Experts of a small language model.
Size: 13 layers, vocabulary 16384, 47M parameters.
Experts: 32 experts in each of 7 layers, 176 squared ReLU neurons an expert, 2 picks a token, a softmax router, a shared expert of 320 neurons.
Training: a variant of Muon for the experts, 258M tokens.
Below are experts of layer 4 (counted from 0) of a mixture-of-experts language model. Rows are named router (the router's row for the expert), down (a neuron's output weights, with its number) and show model dimensions 0-159. Each number is 128 + 32 x the weight over its row's rms, rounded and kept within 0 to 255.
Before each expert's rows: a language model's description of what the expert responds to. This comes from a sample of Wikipedia text that the model never trained on.

# expert 25
Vowel-ending name endings. Closing pieces of foreign names and words, often ending in a vowel, such as Diviz-ia, Umb-ro, Pan-ama, Delcamb-re, in tables and lists.
router [128 123 170 113 147  97 129  87 118 145  77 154 136 188 108  65 143 180 143  90  85 125 164  81 132 118 119 148 180  90  41 101 137 127 171 111  91 108 100  90 126  81 164 119 170 162  70 165 118  20 149 111  97 151  92 151 176 117 131 135 181  89 122 170  76 141  77 123 164 125 137  87  92 169 106 108 143 168 106 164 156 114  88  89 155 143  99 150 153  69 109 149  70 162  98  96 155 124 134 130 117  82 116 103 150 128 132 129  77  99 176 131 141 111  64 155 186 138 116  24  81  88 110 170  82 106 135 189 125 119 154  97 115 130 117 116 115 101 117 142 145 155 173 143 106 134  46 123 176 138 144 138 123 116 192 148 208  93 105 135]
down1 [117 160 142 114  98 148 167 101 131 108 181 142 107 196 119 147 131 169  85 162 126 123  93  52 182 157 123 112 119  84 110 154 100 157 131 127 184 164 104 161 133 116  73  82 154  95 120 157 113  91 102 123  90 149 161  96 109  96 140 146 142  97 103 109  83  96 135  59 141 164 177 100 112 120  96 138 138 110 151  87 166  89 101 111 130 112 114 109 133 161  99 115  36  91  82 109 152  97 124 121 162 158 181 101 117 156 206 160 138 172 112 159 147  79 100 108 111 111 121 158 130 136 136 128 164  87 107  76 133 140 103 105 148 159  65 152 106 142 162 142 145 113 144 103  78 114 151 113 107 153 123 140 150 114 104 112 121 101 182 119]
down2 [112 165 172  92 125 145 156 109  85 110 157 104 127 141 126  69 197 142 140 143 131 133 192 137 142  73 109 142 107  91 137 115 154 165 105 129  80 124 176 125 108 117 150 129 149 122 120 138 173 143 146 128  87 136 121 106 143 164 133 163 118 188 123 107 122 135 161 189 165  91 148 108  46 118 112  85 173 176 120 119 122 119 131 171 165  67 100  99 148  88 117 103 150 160 112 151  62  70  87 127 113  99 124 134 112 138  88 140 164  66 167 134 168 140  76 155  93 171 154 180 113  99 111  70 169 159 154 116 115 116 118  83 133 160  68  99 111 101 132  66 141 189 153 108 159 121 112 188  81 121 136 144  96 139  97 109 105 181 139 140]
down3 [ 99  61  96  74  77 185 122 114 150 139  95 153 133 177 112  86 123 156 145 112 161 168  76 143 141 116 129 129 128 120 133 130 106 168  91 127 128 204 146 145 154 115 149 129 168 149 158 113 126 122 110 151 143 159 105 103 127 136  90 124 108  90 127 103 145 123 124  97 116 199 121 152 119 124 143 122  91 133 128  94 160 164 160 103  99 132 188 120  78 106 168 131  73 139 115 103 141  87 140  69 120 135 165 107 153 199 154 148  95 112 135 152 173 132 144 175  71 120 138 176 127 115 135 117 160 122 117 154 138 123 123  74 137 124  84 105  74 158 119 176 112  88 228 115 116  95 143 121  85 121 124 144 142  87 199 112 167 105  83 141]
down4 [196  82 115  99  93 180 126 180 127 118 163 153  65 115  97 131  99 133 111 111 182  98 169 149 143 162 112 168 170  91 144 146 126  82 108 133  76 181  94 103  88 155 139 129  96 141 177 154 182 136 108 114 125 170 137 114 161 160  99 141 199  89  87 124 188 110 116 126 154 185 154 149 124  75 123 133 122 141 131 133 103 125 101 157  57 105 120 115 122  61 186 144 175 129 155 137  96 139 150 109 106  73  87 167  78 116 148 128 169  98 172 143 152 109 125 137 185 114  99 167 136 239 139 117  89 135 177 103  73  92 151 109 106 115 109  80 187  87 112 161 186 136 128  82 128  91 161 121 130  88 139 136 146  92  68 138  95 128 191 162]
down5 [123 121 128 145 144 135  79 179 186 146 151 150 119 129  88 196  87  79 166 123 158 174 106 107  86 168 163 126 125  79 172 117 116 125 145 133 116 145 183 135 115 165 122 172 172 129 104 145 163 110 104 152 144  47 137 101 139 115 166 119  97 123 142 131 147 141 139 187 128  96 126 156 108 156 144 107  64  89 112 158 141 177 165 165 178 170 117 159 110 149 200 184  81 185  80 148 120  76  93 152 150 127 126  84  73 101 125 116 151 102 111  96 128 132 121 145  73 168 118 128 115 143 198 104  98 144  91 141 169 104 141 137 185 112  94 144 106 168   3  89 141 147 186 127 121 175 156  58 131 118 155 189  98 170 133 132 155 123  89 111]
down6 [109 127  58  31 170 116 146 155  88 139 133 157 110  44 146 115 128  85 104 129 199 198 100 143 180 155 125 116 149 122 174 147 132 124 148 176 171 138 112 131 123 135 116 148  88  76 107  79 103 142 139 135  99 111 162 147  60 120 185 133 138 138  79 109 133  80 128 121 135 116 138 136 130 157 139 192 113 136 136  97 145  77 111 118 127 171 107 135 110 139 106 119  49 119  64  73 161  84  52 116  83 108 105 144 131 151 178 146 142 125 194 135  89 108 140 120 160 187 163 160 150 114 120 156 119 117 112 116 149  99  72  98 128 171 109 142 144 137  99  90 148  92 142 108 193 132 149 108  93 128 142 106 148 108  56 119 129  70 137 119]
down7 [161 119 176 111 131 137 160 142 134 137 110 118  91  90 163  91 120  98 154 149 143 146  90 140 130  82 125 124  55 132 108 163 136 156 130 100 113 137 100 184 124 170 146 125 143 222 113 113 133 161 218 134 138 135  87  94 130 107 146 148 118  95 119 135 145 160 118 139  95 122 149 113 100 161 146 140 118 124 134 160 149  98 186 114 129  88 119 111 117 180 146 183 123 137  79 112  93  69 106 132 169  82 140 138 188 176 110 131 157 134  67 116  93 178  95 108  76 137  70  87 105 151 117 129 146 142 204  93 164 181 160 171 128 196  92 145 160 122 147 155  45 155  76 138 130 213 168 166 150 139 164 141  99 171 125 152 150  85  84 185]
down8 [117 162 133 125  80 119 120 170 181 145  81  93  99 126 140 110 106 110 162 100 187 110  56 166 119 102  75 114 139 171 148 141 146 128 175 126 160  93 156 122 127 123 112 175 124 206 124 177 105 108  29 134 146 163 129 115 161 120  81 114 128 149  98 147 137 149 112 135 172 135  93  95  78 119 126  73 120 105 154 117 175 122 105 100  69 112 115 161 116 100 108 139 124 141 134  98  73  68 139 106 132 152 140 126 154 141 111 159 102 174 170 117 156 123 161 116 116 111 216  97 121 134  95 175 153 124  83 120 130 152 140 157 135 167 114 144 146 151 137 104 129 173 149 100 104 170 136  92 198 124 153  99  97 106 106 117  68  98 123 209]
down9 [107 182 111 150 111  70 132 170 124  89 166 168 100 116 109 108 108 124 152 135 165 105 173 155 119 111  67 177 131 107 148  90 102 132 102 139 182 197  89 157 121 131 146 100 135 119 168 136  77  98 147 132 150 121 154 147  37 126 169  87 104 140  98 183 121  78 195 130 115 122 138 188 171 135 156 180 119 102  91 199 134 151  64 176 143 213  90 104 165 134 135  99 136 152  92 149  95  67 195  86 142 138 101 100 117 171 147 121 121 134 147  67 122 144  85 105 151  88 122 119 153 144 134 170 143 121 114 133 139 110 147 134 144 157 162 166  95 116 130 176  74 116 150  98 156 135 154  79 104 135 142 109 154 132  94 102 162 130 165 166]
down10 [ 94 179  70 116 147 128 129 154 207 100 154 151 137  65 112 119 169 120 123 118  84 107 125  94 142 123 136 170 125 148 197 161 104 103 142  53 156  73 133 137 167 145 120 130 134 137 114 112 186 144 116 114 129 136 180 167 119 146 122 110 103  56 126  64 147 118 189 111 105 102  88 198 113 126 141  83 118 170 148 125 136 132 136 203 212 156 166  90 157 125 130 114 110 150 162 153 120 129  80 175  88 135 121 139 131 213 169 170 111 100 101 168  87 120 102 170 181 124 116 101 175 128 102 178 125 149 156 173  95 157 122 139 112  97 160 152 143 123 143 146  86 112 152 153 119 122 102 136 224 161  99 139 112  83 115 173  96 106  95 106]
down11 [115 150 122 114 113 110  88 145 149 155 145 145 107 151 128 137 114 133 124 140 106 125  99 158 115 137 152 134 141 148 103 130 133  62  65 176 106 118 136 100 177 140  81 230 184 115 157 154 173 129 140 129 180 122 128  70  75 196 127  86 170 112 131 146 138 147 158  49 113 100  95  90 115 181 144 132 106 158 189 147 113 121 126 146 167 131 116 185  95 171 176 130 174  93 102 155 125 147  99 228 135 154  92 121 165  89 146  98  95 123 126 137 184  94  61 192 128 188 133 156 142 154 114 156  87 134 107  64 124  95 104 139 130 123  95 105 120 135 131 127  88 110 165 129 155 138 157 172 163 132 119 156 103 105  81 170 110  67 158 118]
down12 [103 172 204  96 128 152 101  87 145 132 179  85 168 118 137 102 138 102 167  98 184 115 137 157 106 109 135 142 121 128 141 156 148 156  84  93 143 122 189  83 135 116 139 110 183 100 149  83 125 112  61 104 155 125 133 111  98 177 137 110 141  85 117 194 121  95 145 164 113  93 154 121 213 143 105 130 121 156 100 151 168 116 214 109 145  98 110 157  87 127 118  74 112 132 129 130 106 163 131 114 105 157 130 108 128 192  98 146 130 138 144  70 168 148 130 131 142 100  78  88 167  92  64 112 131 104 155 155 173  73  94 122 107  72 163  76 194 128 141 162 119  59 135 138 101 118  93  87 158 114 144 130 153 146  80 102  80 151 157 157]
down13 [121 139 140 138 107  78 142  78 120 172 174 118 102 151 186 153 125 145 105  75  71 145 126 176 129 174 158 143 147  97  75  94 184  88 147 114 151 141 127  35 135 140 126 133 120 110 111  95  91 164 136  98 103 115 152  57  97 152 169 143 183 125 140 179 171 110 176 133 135 169 202  81  99  71 195 168 117 138 104  92  77 116  89  75 109 193 168 170 115 115 127 152 115 111  91 111 157 150 169 108 156 165 125 134 159 174 119 131  79 138  68  70 139 108 150 113 148 142 111  42 116  86 135 137 218 126 124 168 137 139 144 153 112 107 106 101  69 136 123  84 114 145  99  83 179  79 139 154 133 158  99 115 108 131 129 128 147 164 142 138]

# expert 0
Determiners and possessives. Articles and possessive determiners opening a noun phrase, mostly after prepositions, such as the, a, its, their, 's.
router [109 118 115 129 161  96 146 128 116 145 140 185 113 166 117 172 110 143 158 106 107 148 111  56 159 130  67 132  99  80 186 181 118 159 115 138 137  87  76  91 142 104  91 153 116 138 108 166 128 139 104 106  70 119  90 114 161 109 156  55 110 134 123 138 151 106 126 149  81 135  66 163 164 149 116 118 186 123 198 125 179 133 121 180 113 147 103  98 115 154  89 136 160 174 207 159 110 153 157 164 128 154 173  76 142 157 131 102 136 134 143 102  91 134  85 161 104  92 119  92  97 154 113  61 195 109  98  98 169  77  98 137  97  97 143 118 122 149 116 169 173  98 145 135  92 113 130 121 119 166 144 222 149 158 103 158 106 120 157 176]
down0 [ 98 138 109 154 106 161 169  75 148 167 112 141 156 129 131  99  19 128 126 116 126 116  42 172 152 124 194 112 156 173  90 124 193 100 126  82  86 110 127 114 119 115 119 128 155 109 121 102 167  94 137 142 153 115 161 108  89 126 106 224 127  96 120 142 140 157 151 188  85 157 105 102 100 152  91 139  71 157 132 137 147 131 118  65 114 137 105 165 162 215 145 201 134 171 145 130  98 109 121 109  50 147 103 149  48 130 131 123 160 145 100  95 183 119  67  85  85 119 135 134  87 145 186 143 173 117 148 169 162 159 145 112 137 134 126  78 115 110 137 124 120  19 132 103 153 185 182 137 105 158  71 127 126  88 126 155 107 164 165 142]
down1 [147 140 112 184 139  96 133 135 103 160 149 100 101 140 161 112 154 132 150  84 103 127  82 123 112 119 116  85 156 129 180 126 115 121 121 129 148 209 174 119  75 171 144  81 126 173 219 137 144 176 152 104 107 123  91 157 103 150 156  44 157 158 104  72  95 147 142 183 119 151 161 110  78 116 183  84 114 135 159 111 131 151  79 149 149 132 103 108 123  96 192 106 131 133 159 132 149 146 143 108 172 171 205 112 115 131 130 121 165 103 131 119 177 105 134 145 140  89 132 108 112 109  56 103 104 127 114  85 108 176 141  93 136 147 127 142  98 127 128  84  82  95 156 168 101 134 153 147 106  74 137 134 115 133 140 115 121 130 127 188]
down2 [154 146  92  93 123  72 122  35 111  82 113 134 147 110  97 109  69  93 145 134  76 141 135 189 128 123 114 140 104 127  79 145 144 153 110  64 111 132 139 151 114 153 127 135 188 113 106 139 138 123 105 178 135 146 164 116 169 105 167 142  87  87  63 130 171 156  83 104 130 128  84 136  59 186 133  75 139 129  83 120  96  88 152 149 125 134  85 156  88 181 134  97 103 110 120 197 135 165 143 111 148 183 131 176 154 160 100 156 111 142 127 141 153 170 129 170 132 134 123 170  77 116  83 142 118  98 121 120 136 157 142 132  87 120 122 179 131 114 194 147 121 136 148 148 137 113  97  75 132 149  99 144 124  74 164  72 200  83 150 131]
down3 [102  77 162 150 139 111 128 156  97 146 114 128 120 146 137 112 160 132 221 116 107 108 123 141 126  80 141 112 107 142 114 154 114  77 110 147 143 101 192 137 128 127 161  68 115 154 116 171 175 101 189 148 128 112 130 138  89 140 136 171 120 126 168 150  88 118  77 125 165 177  57 100 127 162 119 128 132 118  91 156 116 103 137 142  72 173 136  93 156 151 129 116 132 109 139 231 114 188 121 192 147 107 106 117 131 146  65 101  85 122 136 150  75 130 200 140 135  89 140 135 146 137 126  78 121 152 132  89 179 185 103  99 138  94 166 182  90 101 171 140  87 120  63 157 120 149 104 170 127 128 124 154 146 130 145 178 103 162 116 111]
down4 [101 120 143 109 103 150 152 173 122 119 103 133 159 117 162  99 183  79 143 125 138 148 204 132  97 125  77 140 118 151 183 118 154 133 147 126 106 125  96 126 102 115 123 124  95 142 145 146 102 101  96 167 115 191  56 121 148 177 115 147 166  94  98 115 153 100  62 125  77 195 147 118 175 114 144 117 130 100 120  97 156 156 171  81 100 149  77 136 191 132  97 120 154  99  48 141  40 137  91 127 133 142 137  59 108 117 116 133  88 138 132 126 139 111  99 112 144 160 118 112  73 112 143 114 132 116 114 149 126 123 114 152 141 104 121 146 176 107 111 135 112 115  76 135 107 158 168 115  99  74 182 143 118 129 117 129  84 132  90 134]
down5 [110 215 139 141 124 131 130 130  80 156 136 122  95 140 135 112  95 112 123 125 118 143 150 173  62 114 134  98 154 138 148 187 135 116 135  74 164 140 161 158 168 134 142  98 174  85 173  81 207  68 106  88 122 118 139  94 116 101 127  81 118  76 156 176 167 161 184 105 122  74 114 130 114 150 143 168  82  95 108 133  87  99 130  98  82 189 127 132  82 134 118 114 125 139 110 183 126  61 141 132  99 131 138 138 128 129 184 159 152 148 139 104  73  82 104 112 171  40 121 106 158 112 192 157  67  85 163  90  73  88 111 126 136 145 107 185 134 148 158 135 140 127  62 115 164 148 109 167  95 133  89 131 141 174 205  81 142 131 117 141]
down6 [144  97 110 122 144 103 112  70 119 142 110  99 197 164 158 107 157 131 153 102  91 139 131 132 128  83  85  96  68 132  99 104  44 122 130  74 117 110  84 206 167 113 123 104 192 118 152 117 111 186  67 102 153  95 102 133 147 139 123 113 199 137 187 140  87 124 168 145 116  86 144 148 135 134  91 108 165 122  93 126  76 156 135 110 137  89  84 123 146 115 137  63 151 117 179 106 116 116 163 107 134  73  75 118  89 181  96 152 110 169 111 151  85 134 108 146 148  63 144 110 177 100 137  69 132 132 103 127 109 134  81 125 107 109 151  67 140 156 121 115 110  90  98 106 126 152  82  90 172 167 125 192  97 173  96 140 115 132 163 135]
down7 [161 123 146 133 160 102 154 120 130 119 122 113 101 133  99  92 119 123 106 160  90 146  90  74 152 121 114 182 144 192 123 129 155  99 122 116 123 121  60 116 123 109 174  99 146 163 142 169 159 107 177 156 128  77 116 164 131  77 174  83 169 165 127  54 158 124 168 117 143  90 146 131 174 122  58 127 152  94 119 149 188 168 113 151 139 128 112 126 127 122  94 191 116 127  73 161 112 123 108 142 122 116  79 167 106 135 125 163  73  78 113 106 195 113 113 162 130  29 147 130  94 180 131  86  93 125 189 110 111 134 132 122 112  72 115 129 149 122  84 124 115 115 115 194 138  86  89 104 105  94 159 154 128  54 157  78  94 126 119 170]
down8 [175 156 166 134 154 136 141 132 145 100 124  91 132  92  47 139 140  53 158 166 134 175  59  78 118 167 136 144 152  79 114 106 133 135 147 174 115 105 165 143 125 123 131 105 110 112 102 126  90  93  44 133  83 124 158 116 165 186 183 184 100 100  63 118 103 140 113 130 166 135 156 142 130 117 108 182 140  93  91 122 172 130 110 153 160 173 183 143  95  95 124  98  92 190 136 164 157 128 136 137 134 128  78  98 106 134 126 140  65 120 142 128 150 142 145  98 160 164  95 129 121 114 134 180 105 145 144 196 125 119 165 140  85 133 139 121 159 102  92 122 141 154 136 104 145 149  78 115 104 119 143 138  93 113 149 180 126  76 139 135]
down9 [207  70  60 110 121 115 102 141 104 113 181 147  74 122 145 154 214 114  74 149 132  87 104 150 120  67 118 142 123 120  58 141 125 135 132 136 130 114 143 100 123 125 111  81 130 128 173 133 179 156 167 134 119 163 135 193  92 133 108 129 141  99 206  90  83 153  83 126 121  99 153 115 111 120 174 138  98 131 105 176 167 121 110  44  85 112 108 120 117 161  70  99  96  88  77 143 193 179 145  78 157 153  97  85 127 104 159 110 188 160 176 124  87 132 133 139 111 126 134 156 133 163 117 176 118 165  87 109 100 101 141 162 158 115  81  97 150  93 135 128 158 158 122 112 131 143 151 126 118 113 149 100 161  98 131 149 134 145 111  98]
down10 [141 153 130 129 166 140  85 136  98 167 112 169  65 154  74 138 129 118 120  92 148 182 119 156 130 160 155 127 159 120 160 113 159 123 187 120 184  85 111 130 194 144 125 151 154 134 146 119 132 124 121 138 152  57 103 164 130 239 170 111  84  91 168 119 174  69 107 142 108 142  72 126 171 121 128 100 150 122 136 122 112 136 127  97 171  90 100 130  64 123 124 116 134 104 171 164 103 109 145  67 107 141 139  63 132  99  96 145 136 107  92 174 126 173 115  95 166  88  57 119  93 128  94 141 165 142 134 150 114 125 155 167  83 107 101 168 148 111 121 148 174 213  82  96  62 143  85 135 160  91 151 130 121 131  91  49 135  89 130 132]
down11 [129 113 121 130 154 139 108 144 115 114  97 104 181  94 130 111 177 126 130 112 124 179 110  89  73 118 107 138 106 143 132 189 153 164 131 105 164 122  96  97 134  67  67  80 146  73 133 123 108 178 156 162  91 107  95 148  95 117 132 150 140 147 111 142 144 141 149  83 121 106 128  82 134 113 197 153 111 112  73 155 149 143 122 109 127 130 154 129 161 124 139 135 130 106  98  80 114  95 115  89 140 120  93 168  79 153 177 131 174 145 115  94 111  69 120 104 198 222 136  97 118 137 169 173 137 179 156 154 149  77 108 157 181 190  86 111 151 185 148  60 110 172 112 111 172 114  94 111  81 147 142 154 152  92  84  91  82 172 206  92]
down12 [140 120 168 150 101  98 133  96 168 157 140 122 134 145 124  62 122 108  93  92 109 147 103  36 131 115  86 110 111 198 152 184 137 121 123 163 163 161 132 162  96 112 150 168 154  94  78 131 192  84 133 165  94 116 124  68 104 137 106  99 166 141  66 117 149 147 145 128 100 150 114  95 149  99 124  75 121 134 174 130 118 145 139 159 138 149 176  86 116  84 121 158 152 174 144 122 199 178 156  73 149 170 177  81 152 122 127 129 158 106 151 132 115  59 159  53 134  85 148 116  99 119 120 126 125 108 107 143 135  96 157 149 126 110 182 172 125 209 135 147 129 141 174 130 130 144  57 117 105 131 179 150 111 116  82 150  51 135 174  90]

# expert 15
Adjectives and table labels. Descriptive adjectives and adjective suffixes (ical, able, ous), plus table and infobox labels like Total, Traditional, mixed, Succeeded.
router [138 152 177 101 170 149 167 201 123 193 126 103 124 110 157  86 142  77 134  94 205  89 166 160 149 176 121 156 127  92 138 114 111 149  96 126 108 155 129 173 174 146 154  90 119  73 121  47 111 110 159 137  90 116 187  92  74 169 153 158 177  61 148  84 110 162 133 122 120 132 150  85 184 109 155 189 140 208  69 142 127 130 117 144  93 161  97 138  91 108 134 120 136 131 133  61 110 138 109 137 132  93 121  96  91 181 107 184 103  70  72 170 109 122 111 171 191 149  82 131  58 126 148 106 133 197  70 177 143 127 160  94 203 123 152 143 102  51 157 106 134  85  99 126 117 141 128 119 100 101 125 113 115 140  97 137 142 155 159 106]
down0 [134  88 114 197 111 182  84 173 148 142 117  79 128 146 110  78 144 121 140  82 132  64 130 151 163 104 116  66 180 147  97 140 205 143  94 166 135 132 121  85  96 143 142 140 150 115  89 161 128 165 120 140 139 124 115 146 129  96 105 140 144 136 132 153 126 146 124 170 133 105 108 207 217 136 133 109 137 136  52 166 158 128 138 106  89 133 125 125  93  89 133  89 175 139 133  67 139 127  93  72 137 193 185 175 115 172 129 104 139 182 163 143  84 109 148 125 143 160 142 137 139 179 166 146 126 170 110  83 126 197 152 137 122 115  86  92 115 112 157 115 166 179  66 116 201 124 141 112  95 119 163 138 132 152 146 191 125  13 168  61]
down1 [116 110 178 147 172 134 136  41 108 140 118 165 200 167  99 107 153 128 117 133 145 167 127 110 154 136 132 119  87  87  92 158 109 159 107 183 149 137 125 114 131 154 144 115 152 111 149 153 170  52 108  99  72 152 108 117  92 151 178 151 176 100 118 124 130 126 118 125  83 106 163 112 123 128 181  80  88 106 132  74 167 132 122 108 164 136 144 139 143  85 158 134 102 116  93 140 136  72  75 138 112 130 138 155 117 109 129 117 115 145 122  97 144  95  70 152 170 139  92  63 166 143 166 176 106 111 151 108 134  94 172 112 151 183  50 125  81 141  99  84 176 120 116  89 152 142 119 108  95 153  79 162 132 185 198 122 141 144 159 157]
down2 [114 120 128  98 124  80 146 100 105 139 112 159  91  59 156 111 158 126  82 141 111 119 131 122 100  80  75 156 113 110  35 165 202 107 119  81 123 141 142 116 175 139 114  98 121 106  81 199  90 210 118 100 166 129 141 135 185 170 140 165 181 160 125 118  86 139  98 132 155  83 136 113 100 132 126 198  76 121 174 181 108  93  80  89 184 161 142 113 146  87 143  83 135  98  97 131  78  99 119 166 161 125  71 123 120 150 110 115  82  95 132 128 153 147  91  94 103 157  93 102 183 115 162 125 127  95 171 147 116 100 120  97 153 185  87 140 156 105 140 157 141 188 100 134 128 131 164  94 131 106 173  71 105 110 142 110 149 126 124 165]
down3 [150 157  63 127  61 125 105  90 131 131 130 147 178 174 167 101 131  81 134 116 137 111 117 180  99 107 133 135 103  76 105 133 128 189  60 128 131 167 103 193 156 158 235 116 170 116  86 113 133 145 135 159 146 126 156 165 142 125 195 192 170 198 159  97 135 100 139 172 160 129  89 149 127 114  98 143 124 127 148 132 152 136 104 172 123 165 156 145 156 124 152 120 135 192 141 119 125 126 109 104 153 111 157  83  87 108 148 150 204 128 136 129 174 115 152 140 115 132 118  98  75  92  90 155 152 134 108 132 146 172 139 165 137 103 130  77 171  97 150  77 124 130 127 126 122 120 120  97 112 171 139 144 100  82  60 135 111 181 120  96]
down4 [109 133  45 126 177 125 144 154 164 103 148  66 156 113  62 117 119 174 123 116 132  84 106 160 192 152 128  95  82 155  41  85 143 104 164 131 128 155 164 145 186 146  91 145 159 121 144 153 187  91  80 109 137 162  74  94 108 134 148 112 152 120 139 166 143  78 155 157  97 195 120 142 157 157 130 111 133 149 109 119 176 130  48 113 148 168 141 117 108  83  52 146 129 134 137  60 150 113 163 110 120 164 129 158 130 183 117 183 101 153 161 151 154 104 134 113 125 168 122 149 108 116 107 123 138 135 127 128 158 121 164 104 107 187 151 104 128 101 154  62 170 114 134 106 145 123 116 161 112 126 156  88 151 113 114 158 110 100 185 160]
down5 [ 89 102 146 193  78 128 170 143 126 146 164 124  95 161 136  95 143 168 189  98 153 103 102 170 108  86 138 149 152 134  92 179 115 119 107 137 118 154  94 165 114 138  87  56 139 162  99 148 119 133 170 174 134 134  57 127 192 176  94 116 180 123  61 173 137 101 132  96 144  50 141  96 192 123 123 162 117 149 105 145 142 154 138 139 159 153 155 132 125 152 134 154 130 138 128 171 102 144 154 126 106 135 149  65 138 147 183 153  53  81 172  85 130 163 104 134 147 161  73 167  85 126 174 145 109 141 109 148 133 105  91 142  87 135 141 124 139 132  94 122 190 140   3  90  98 128 156  97  95 106  95  96 122 123 109 134 106 124  97  81]
down6 [154 136 123 213 156 103 125 134  60 101 140 102  98 158 139  97 136 128 173  80  61  87 163  82 138 137  98 124 115 163 128  94 139 156 151 119 144 105 133 150 130 156 116  56 133  97  86 113 203 164 159  82 158 126 138 178  91 149 138 134 186 163 184 109  97 149 221 197 168  99 145  97 190  84 124 142  96 147  77 129 129 175  60 111 127 119 113 139 145  67 158  94 144 117 128 129  82 139 126  73 136 119 132 106 139 106 183  80 129 135 129 176  93 114 170 132 105 128  96  80  42 125  75 151 173 168  93 114 154 127 145 175 174 141 104 110 136 118 135 106  87 138 123 162  91 180 141  95 132 150 195 123 140 166 116 162 154 110 124  70]
down7 [132  73 145 147 185 121 142 166  84 156 112  83 192 154 132 152 101  51 171 163 108 157 119 124 114 159 164  84 172 118 210 112 121 140 200 164  89 164 100 138 166  75 166 109 123 139  71 165 111  81 128 185 153 111 157 142 139 124  88  82 158 104 119 233 116 138 170 121 159 136 139 133 159 133 135  59 173  75 160 116 113 158 112 115 124  89 109 182 123 134 105 103 148 113 121 182 103 150 149 130 161 176 108 173  97 161 117 140 172 155 119 158 119 107 154 140  64 107 106 151 155 141 135 107  67 121 157  84 146 179 109 127  85 150 107 118 176 153 106 139 111 116 118 162 117 123 135 152 102 152 124 148 147 185  89 161 178 107 160 106]
down8 [123 135 124 140 177  68 119 133 124  83 123  86 127 115 149 126 117 144  66  73 129 100 173  75 125 124 144 134 146 145 100  95 157 134 135 179 124 109 165 157 203  87  97  95 119 168  77 202 140 126 147 145 194  89 122 120 101 178  53  72  71 113 131 109 130  92 136 120 129 103 116  87 165 122 132 165  63 138  84 109 183 115 118  96 151 111 190  91 108 128 127 116 112 157 129 156  98 207 151 126 120 103 173  57 166 121 181 128 164 104 122 157  98  90  81 120 103 136 105 101 127 133 145  93  93 148 101 184  92 133 100 189 137  92 113 133 125 133 120 111 181 148 157 100 135 147 115 128 141 141 133 136 115 174 125 170 123 208 133 144]
down9 [121  88 105 101 103  80  96 177  88 156 135 174 168 113 165 160 119  70 138  65 134 152 140 135 104 113 115 113 122 157 184 141 145 128 108 164  94  96 149 126 182  85 128 131 115 181 130 106 165 190 120 161 146 123 119 128 155 156 161 123 124 124 115 116 119 118 141 101 136 148  84 131 147  97 166 152 181 127  86 177 109 169  85 112 105  78 166 132  70 148 164 125 160 160 100  93 164 113 140 171  92 157 119 221 140  80  80 120 183  82 178 143  36 117 170 143 128 146 160 136 112 154 116  86 109 186 166  79  90  94 178 124  51 107 125 160  75 103  98 123 119 130 132 134 158  79 119 125 142  85 118 119 112 141  94  93 148 127  74 101]
down10 [138 123 125 170 128  84 159 116 111  85 142  78 102 106 116 181 148  77 169 146 153 129 122 100 152  64  52 113 154 108 154 117  92  94 123 148 163 110  82 131 105  95 142 157 144 174  98 156 157  61 162 112 164 172 126 105 129 131 121  89 112 125  83 133 143 174 120 113 140 118 114 148 172 142 102  92 124 119 119 128 109 138  96 168 165  91 101 102 144  61 201 125 133 136 109  92 152  96 135 165 103 158 160  66 121 132  61 162 125 125 118  82  88 101 119 151 180 122 128  36 132 127 138 188 121 105 135 125 167 171 140 147 117 110  94 134 123 143 168 167 132 130  82 102 143 143 155  79 114 172 152  80 129 171 146 159 171  85 133  44]
down11 [162 120 136 120 138  90  92  68 152 125  66 168 107 104 162 127 145 154 130 109 128 150 108  70 157 168 145 114 164 174 168 140 125 115 175 113 137  78 147 174 189 154 124 137 130  96 175 104  92  88 146 200  87  95 125 163 137  68 132 135 169  82 106 122 138 155  81 161 164  54  95  75  61 141 136 140 122 104 135 124 122 181 122 118 162  92 109 137 181 126  92 165 101 132 132 123  63 113  92 185 166  98 119 143 114 104  93  80 140 116 134 102 135 154  69 159 144 166 131 112 122 196 142 213 165  45 137 125  91 175 157  56 197  97 134 169 153 160 126 135  82 114 188 134 109  71  87 178 171 154 130 141 119 136 172  43 113 109 102 105]
down12 [138  96 130 162  99 174  97 113 182 138  89 123 109 129 150 112 122 122 107 151 171 101 118 140 119 116 123 168  81 123  99 127 141 123 116 139 119 138 138 122 126 130 109 126 111 135 159 122 132 111 121  93  98  83 114 168 133 159 149 133  71  87 191 133  91 184 141 186 144 163 153 144 150 160 121 105  58 144 131 152 139 110 155  50 127  78 171 118  84 107 155 194 139 125 182 109 107 105 187  95  93 138 145 123 117  93 136 214 144 121 167 147 154 139 121 130 124 169 116 124 101 108 128 174 112 164 134 215  73 141 152 144 152 147 121 131 127 141 122 117  55 128 130  42 118 141 100 106 135  89 155 137  83 111 129  98 133  45 108  86]